Weights of a small mixture-of-experts language model, trained from scratch on English Wikipedia.
Experts: 16 experts in each of 9 layers, 480 SwiGLU neurons an expert, 1 pick a token, a softmax router.
Below are experts of layer 5 (counted from 0) of a mixture-of-experts language model. Rows are named router (the router's row for the expert), gate (a neuron's input weights, with its number), up (a neuron's input weights, with its number) and show model dimensions 64-127. Each number is 128 + 32 x the weight over its row's rms, rounded and kept within 0 to 255. Numbers have three digits each.
Before each expert's rows: a language model's description of what the expert responds to. This comes from a sample of Wikipedia text that the model never trained on.

# expert 6
It responds to: Short letter pieces inside names and rare words, mostly surnames and foreign words, as in Br-oa-dway, McC-lu-ng, Cro-w-ley.
router:143123123199124086119168108143141112069121179129125110099085096118123095098104194078134122101103141122082192143075087124121095179089100196115160102159113149086134130141192142129144076138076155
gate0:070160125125137124143138097101142055055101145130187097053131062112116184135167182102115094092075132085121173096166085082118155067155161158123145139118129149109171082103134115163157119132113144
up0:187116122152089161131144112164067091122155056230122099166174173112153176163157164076116100138132107135138159134068110084124126203165110173115160165095174125108123171137112134110179179076164103
gate1:066153128126173111139153156139173142085107144077139173189135145133073073178129115127115087141090083129183144130144131127122170113157163143146138084083187200101162140135132099156102108101118103
up1:193160146105120118096147096086126089135127111125061141152140157105214121121067119110121084115138106128202089111112117120115063118143092149133168102101135175132104132108108111128167092122133219
gate2:112130162127126137202121152099108136126098159128173055126100136097152128152194175182088164168133142184149163211139092072123135167101099156115144177140135153048129149077124064153126130102129141
up2:128142121147178156189144120129110077105167138129114083113107150121139135117115098071100136157102134134083149157117126112075122163113152157152126143097086144084135100112124091139100132111121148
gate3:153113080125115092195076070146085116106130135131121086151111122148155135091098132171135115187145172084145161133093135086104092101149110168197129148080114127122094187069131149177109157096202092
up3:101183152142130126069120132059140084122165107116087094146102099153119159149110173143135151085129140099125101142136092148100044130095166131131171139086142171141147141067100112129088101132153100
gate4:112128111136144115097153156126106094139105144092128129149080137133145165138146122161123155156119172134112117163118072151154152197142099106074165152057062131117134151073085155142107174170150124
up4:082100198149147125120164221134131067118153110128109121155095089103102132090085103064111168086131183100038142073137061105130197111123103119132192120102138115122095160178102141124118097162152169
gate5:106130109143114129108107141140124179138161110119078152168146235156136103103137103161087129135118097152154137163092140140153194157187105126107139142142153212136114131116184089117134092135114127
up5:083131191105183123103143148102168097110109115133043149089101119126102095153093148106134142133074119091157117166120130143145153129091145101133169114121136135072151128107069123147110147133071107
gate6:147100112204092115119154122151131139177140088068150124190153152149166125121123125186124202112084160122123147063159159156133095096099150116123130103130196150088082164153155124066162093130180140
up6:119135129135152076085171169143130152117059174130127158140171155138133096159137118143161112141114089123139095169167101161117142122113131156128085106179132143140129160143090177141190171140094111
gate7:113133098127142104118054086125114178099108130182107135124097107136125108135138146145141133109117186114114151217129179170069142127148144122119109121142122124158134179096122161118146143157128162
up7:171130111091122189106127133139141129122138141084120098140134104134174149092136121094155174108123131098162149132189161094115157078119156091120114159109165163119113137102168097077095139149179149
gate8:149159136098099163129128169108181153147104082026134069078095124139083077163105166031159107098122167142161160097147134147116134097189155156173102163088171115155155154143128165137140086125094149
up8:141135165097164131202124107151137170095091150124157152111157087114166148147106146158106166155156093088155174088135141119124076127144131164130127173160099155142102098110132143109168109159098093
gate9:127139154064093128118157179045115098091125159137154200106169089156152128173142133131140132152105135126116146051141130126098081098152084123110127102133137112155161152087082151128150143164121143
up9:117089144148149096110124166106135104111122194102149083123135085131119105114128119142112137089107143200079112146110155083159156102088096117114129167145119120174129127115155098168164171171149169
gate10:139183141099151091135207128131175135107098106053185130147122102071087128131177118148147101152098114055092120129124141181131134117142112105169153152159131129159167123030079105117169111139139080
up10:154117079136110130136084140126055139175116169133137151137098114099178164151088195094124139162167155126159092069101126113144107098111125114127113175095112090138132113147167156106130171141113104
gate11:077185116124172144099133123099154077062120156115144179150117094126090096127163172083089154132125152141105091170100136108133131156135125126154140219162115106139089124153094105134135122122118116
up11:097088141149168163172159133135167100100134133164142098126119127113107076092092138112211103144096137187120124101098141155106133120113172097157164117145161100162098113204087145123130102147094110
gate12:139186197121121129183156129159234133098158203088108090121127168083134082121228125085106139163156175134080108149174143125140103161174087133121171110131128084143139129098149135108102116169112070
up12:127082064117150154074091103163122171138162050145130129111121099095109133142152172082121117097216188086111122088102072157080130090093070088101180220092140126130114147115105144176129123096146151
gate13:107117160105124115126107182104125077110057165127167086129129094151118156151101163128165113155129114133086122133121099120127115045109043123126154164078091088140116122077099139066139150146159121
up13:070133126129102116161102114112068149125135087104129127114133102152137108107106159129107061151116111150120155148167069136131118122161105137079116111154145112128173198166158181129171151108135102
gate14:151164091036129140081149170078195114168064152163109139178145073132140176139123111121170163117117118109107159157109126153136134104135071117088144188100107121124163120140145169146115108156132064
up14:171120125159077169143147199117146158152148035114064151137092177132145148089126089062125119130104109112101074130141067197190125116135159089121078148077080097150096159184155125108088157061136144
gate15:133154117143131163082122148144051108081096095153151111153143161119145166146099093128082128160140176165107109145079180158114109149168171161125119061100137084139133142180124102132169113147149100
up15:097206106179094172154115165132105101140123121098111129105100094162124080133145057181090145110096193092123102203098198115182148178134113156119080098138152102087202135095141109151157124166177078
gate16:132067136110095104153078069147095119152093112179124146153121137137096143097155122133147140089167136113115154133133112153137220154169178177101120085094117103091147129159083133151104133130103109
up16:107164125171161067078161057116180140174079106084131093108140139135110144151190110174095085097115115147145177089132124141139081151166171133143097045123163088132170123105112130070095142150150131
gate17:153147123144115108115150124141135106123075128128111137176123082097198188169103107091153159105132115128114163117179165115096158171120106090160131121140100131102093202072093104096028126145107112
up17:129166153123153135140122112125143080123113167137124113107057144172099102120155087160101142121133133130174184117135115125124143140161117174110139149059171154138084094197129149108155113159128159
gate18:102132086097118136132070081147049060125079115098151182165110106082112122172143149191165112094057125100114115137109060096132077096101139089089147134098139121159127169140118158114166111212180109
up18:152091117083181108131093158080168136084113123145126131100191122094104124118178179186093092136129130169114129112195154116130109127148136136106136134123103111095086172122132125106149062151120194
gate19:145119094146104086145113078159160142135111124166106157108133194143199152139081111099126115156085102098073123112084130145100119159152093125144148134184147127109194165144071107096191144121108125
up19:149141137128057094080170165104136157080136157125113178111152100114128171119191134085107086069173059132186159158115099139143157097128144133152132158117139135077125202146133053181103123133118111
gate20:131106114120146083178132141159094118109126103114141104070198132126124069125096145072174048103105112142152077103151075118124089143164083111149219118098137136120154152150140153120146122140100143
up20:163113171172101134120138118155120156132170133095133168154118117174100134137078145081105087156153148174136095140083126133105061131092188120173174160138102101106131116149093069198097136126142128
gate21:126159114116115143094169053103181109180089132077091171113109153133075133168131138108146117148129116117128090126116152127123160136151111159097109092155059160084100137167153145156096078134118115
up21:116148169143127108052132130121115172074120162091083131118173130146167118104087170101163107086134129089162148148095129158038133090139173100128104188145129116129127154159116140145125145156128069
gate22:150135125146078168114162168128125106110088195071124076103133117106146133174122102135112128108110152133194124171118148136178124151129077122127102074089122091158120151206112147086130103076087184
up22:134092137112139117164119130131116112046121102182115133133127134124146101179126161106132117131094154142118116155133081175106172159123135127211124079110185120136163180135198136142138106114148125
gate23:147097059182173118209093114152177128065155108143167102134115118107133176061088132148126127144081152122114153147090109112114130136097129111180120072130119118137138126158114113123132093130184127
up23:104145117114172178122174168091137139105181132231094114101103118101104147103127100089176141121122170122158103106151115173115184135120122158112088098193130043137108117123165136122108118216119134
gate24:089148114162101130150132082105107107095056186117161153113093105218104118124100068180153211117173177158140135103165123126054116133085123188196143119108141141191161156062079056171122169114073147
up24:151116131160156135132179120192136139147202129140095047122120167134141125100092159147062093117078144105106123182129139132170167098148166126107129127157148121111106071141182166095098047173103120
gate25:110173105079122156067159156054167146147087135108135079132132082159161169182115142169090204068125131137072197108160130168115107129093164146146123153153153131072134115113095133133146099129149056
up25:105109122104126170183142155141145063188188120149075138106153185178127060096148138171063087116094148134181131166138156131204119143058105181153104131130119124100148110117149121159157083159149091
gate26:106143128083143138156127158115138118119139129146133106139082121157166108155129092158090136167115098133140172125175172126177114126100133083109190204210095117103158124096134081121087163138094135
up26:108123135133124197148165158085136125162139112127104105133099150127147132139130172172064162109143103131137099183082143113113114203081189124094128146125071098187109091090130109101182125151095167
gate27:121143146144166131166069123104147098180105165128101072142066143130137198092055162102181162104103089107166125075201072128122093245156094105108146097099162141141074102136132102127175117115108045
up27:139118157190109160121105133102116096190141084187157088102096164124100139105161098087130150128099102111148127082176124087100139184117119099119110139130139198150121150105103197201093150043171066
gate28:113214182171167160178070151200125112138138108132081153146158142117114088183171167057133129115102150111083152134131121110146170108126142122156164148145104117110141086156109112130157110106091154
up28:138112147136112132111182152213098115159197190136135125167150159047103196125102154142167108138082159156138161133135085188168118060156146141117170150146134112125109177111105125134128106111178156
gate29:111133152111090095109128106091090191140139089186071157128103135151120144091149085147087116126084114137090091197136082140117094185136034101105146126138117069202145092099149144120149139149098124
up29:167096135143130093099157151095133076136100165117160140140109091114146159134176138090128075170157134146167118062087079124129142080140163115190145144178189141063119145133130091108088158089139191
gate30:141146094129178117103145189139114122146189122182111083109162108076083095205152166104129123081149188123175130102135082074134160120158104102091172126112139106157186123131182188130124103052145174
up30:074117117151129078108132151086094088159118144090089154159165099077170103181139128097091142126145074086096124132108076141148126125167151111178145138091125085116184123165208072140153124189135157
gate31:144143091118126083165171160187179122125113094158142099083123104149115118089116143107102214125143187133188113150093114142137162125082131132177112090082180115143186147158127135123138119073070092
up31:119113118141103142096081137157132106130098198118129122106144102129122118070075122108102135102054145117159142106118128147149122112073067097095158152130177145174123104114156118141144095129085150
gate32:122151063103126122157137141160182140088117115115165079128173127108112134102171109161155114169118152145148146131119132158130137115137133189113083129019119133145100143090069149127105165128152093
up32:111145161077166049102159147112126139075094178093140122147197143150158155088138125108147142107147143113110150143119161122130184175151113122070129120090144155162167137091118158119122098132139113
gate33:153163188078138159100147119152141110070119146158171177097140157100161100160106132083106137187109140178113132080157116141140113118132085080130116098110091151063085141109110136102121180054100138
up33:167133104103141099138168170107088140098113166193104117109175126188121117114114153112146157094130114139133189102121135158175112097129098162087137104147129105188089161070105136128062070165203104
gate34:151084156104052119159125096144131124087100213139204128113112173119113153078092069154120173094177115103084126099126101121092124095107186187111119180138097115102160097137092083102142135162109143
up34:158054107125144097085093134171146185088196137142138107142118203136122118086143120133118112132146175132132125137187183134138097163150090095116104169128071144158121144152105146132139089075098135
gate35:092088089129067122134121143050138080142070156117137074189107159130198096156077134141122141141137117145132122119164151108071100164147200105107198168088090126124132191063113108084127113117113173
up35:124085164100127090121176151090060170170154094142118127162145143111114085182033160148116097095079067160096154142118127080114100106200124190156142168106082171097131158092095153118147149081095148
gate36:163134107099121124160244115139144147087142094149088139173127136107171163103095097109112068141081115132116178104144074103145086075104122133098179105122156139121107153110106124130136069120107135
up36:116172105113124131059114125113124128180137110159142097102135088113118116147160104160066180108134103084146145145161177109115093094130097099142108144111127155128123102149176112115157131117172133
gate37:152147089180132148171120129160146096087062138151096132176110156185098167106117129102067088109091094095108085092165134152194084144162101117142117170134149141100125124140162119046183080107094089
up37:156135111113080206127105192095105051149159096116131144145097130179125136193120120127151099078134097191131111097105102103052096061116130140156149136123101135100144141136161090159203136086117159
gate38:113079143103162131207098127149191071167170149155108090100098150153196043202171121125127164161142137142139101161130171133145077155143137121091086105137140091142174132149080134141078152128151132
up38:169149106165138138139110095115090119123137120098162151134136078120146130180163081108131119174158095131086128167105094130120151125108139100158146146080167065112125194109141141122144075108134144
gate39:203151149100162132115100151104088153123199079147178095163157091126116158105112119079094103147106128132113112130143072115152107166078142147126168104111143106140137157099070128153125135115143109
up39:113129107140160178154079098143145165119178122087104135149221142137132180139107075124120140146124101096092093085137121128164139164111186077142079134191118075074122113104118134141152139139102132
gate40:185070122155188088141127078158129158103131063115141144141122100063113063115155135112142115175126103124149175135100108070096169142095115125174147155045127143124110163157108093109175124076127162
up40:103152197079099132133106099063136087160148149096082122147178120098168108060157143175139121135117182074099089085075182151142094058146136137100109109138150095188120122112151127146120091191143128
gate41:065158169114116105074122090164152151131131118141063095138111136133157099128099165110086086175133179160169125164118131114076103124189197131151106112079144133132132162106173074162069120165156164
up41:133116112187139188104136175164109111121068190135109141197169108093165105166103057113140072101106112092100097094079153092163094124102129184103061112124079114122138131148127206137142112078118149
gate42:071083125177105127086057156148142144160173113095095107121109118077084139129119090096111146149135123175141105120119150117096116138107156158098172121088120098101111170128144114172169132126130108
up42:144194114139129106120123171104140139140089192097157104170116131082157091150104155101120161111116071105131144183121116102131051162079156196151160113128098133149138115141116125124150138175095107
gate43:071137179138131148101135105175093148147054149143114051098174081146127144065062136134158154143107068129128150116136123146104124125054122146111151152091160170059184122147128175108149137114100179
up43:081085113159127162129096165097092165081133115091033103118153098093134112133102142112116119166094115162102115148152145098116105190150115072134177125090137191140112110170075113136091144153092102
gate44:136110105124094100124119150177096117156103124130134079171137075070186164141116153123114173161145125125165141085093149108135121137190107154155117108157079165122129066103115097096097085180146111
up44:140123137085134167107126135113134151112115108189084139164169141103130119125107097150098171131114090111096140142128167138080039153134164126126095164127144122114190196165105140124123152115116113
gate45:091144126174168085087100141165130138147084112114183090125087152158132131122083115139081097025160088053119194112097118163153135196124140162124156163083130125138094126100156116074183160120179142
up45:109150150107103161114129104124126089107122177165110177159129164158115079146157111119112170099119080093141141178167140167115078149120175083090135093149112105085156131209141171109169101174090099
gate46:092089137163121115152153146141116104115110092152157093153091146141135128123085115102087102093130189072106151149159090089155076167143148081121144107073171164122132106118110140133121120120104148
up46:178123131104160176173119129150100179119114079107116092145118130136097126144121070144097127156141134170073108103164145123140111129132173080156151143163171163128109117171094071093118123118106104
gate47:142124133135110153128107128084179156113100155121131164132108208184129111068078133114131135139137122118116133120135061136148120128144102181124210093159116091136122153143090124126114109158136180
up47:137083165081116154119185071148135128142142124118080141181110111151109064151137114112103120172170061095182112118121100118109153068164089114153103108137143185089168099128104159136138115126070136
gate48:143145093146123130116133105123149092106108162202128134149145127132086112114146100097102096093131149170124182097104175043171123142136157135135128106076178105100134106146145119153166093159096136
up48:151078157118107090128093092174134163131112171077077101112129148144142165156073108130156105187094164124130119165103095176167188150164179159084138080129128157124167161148091146152086140154096180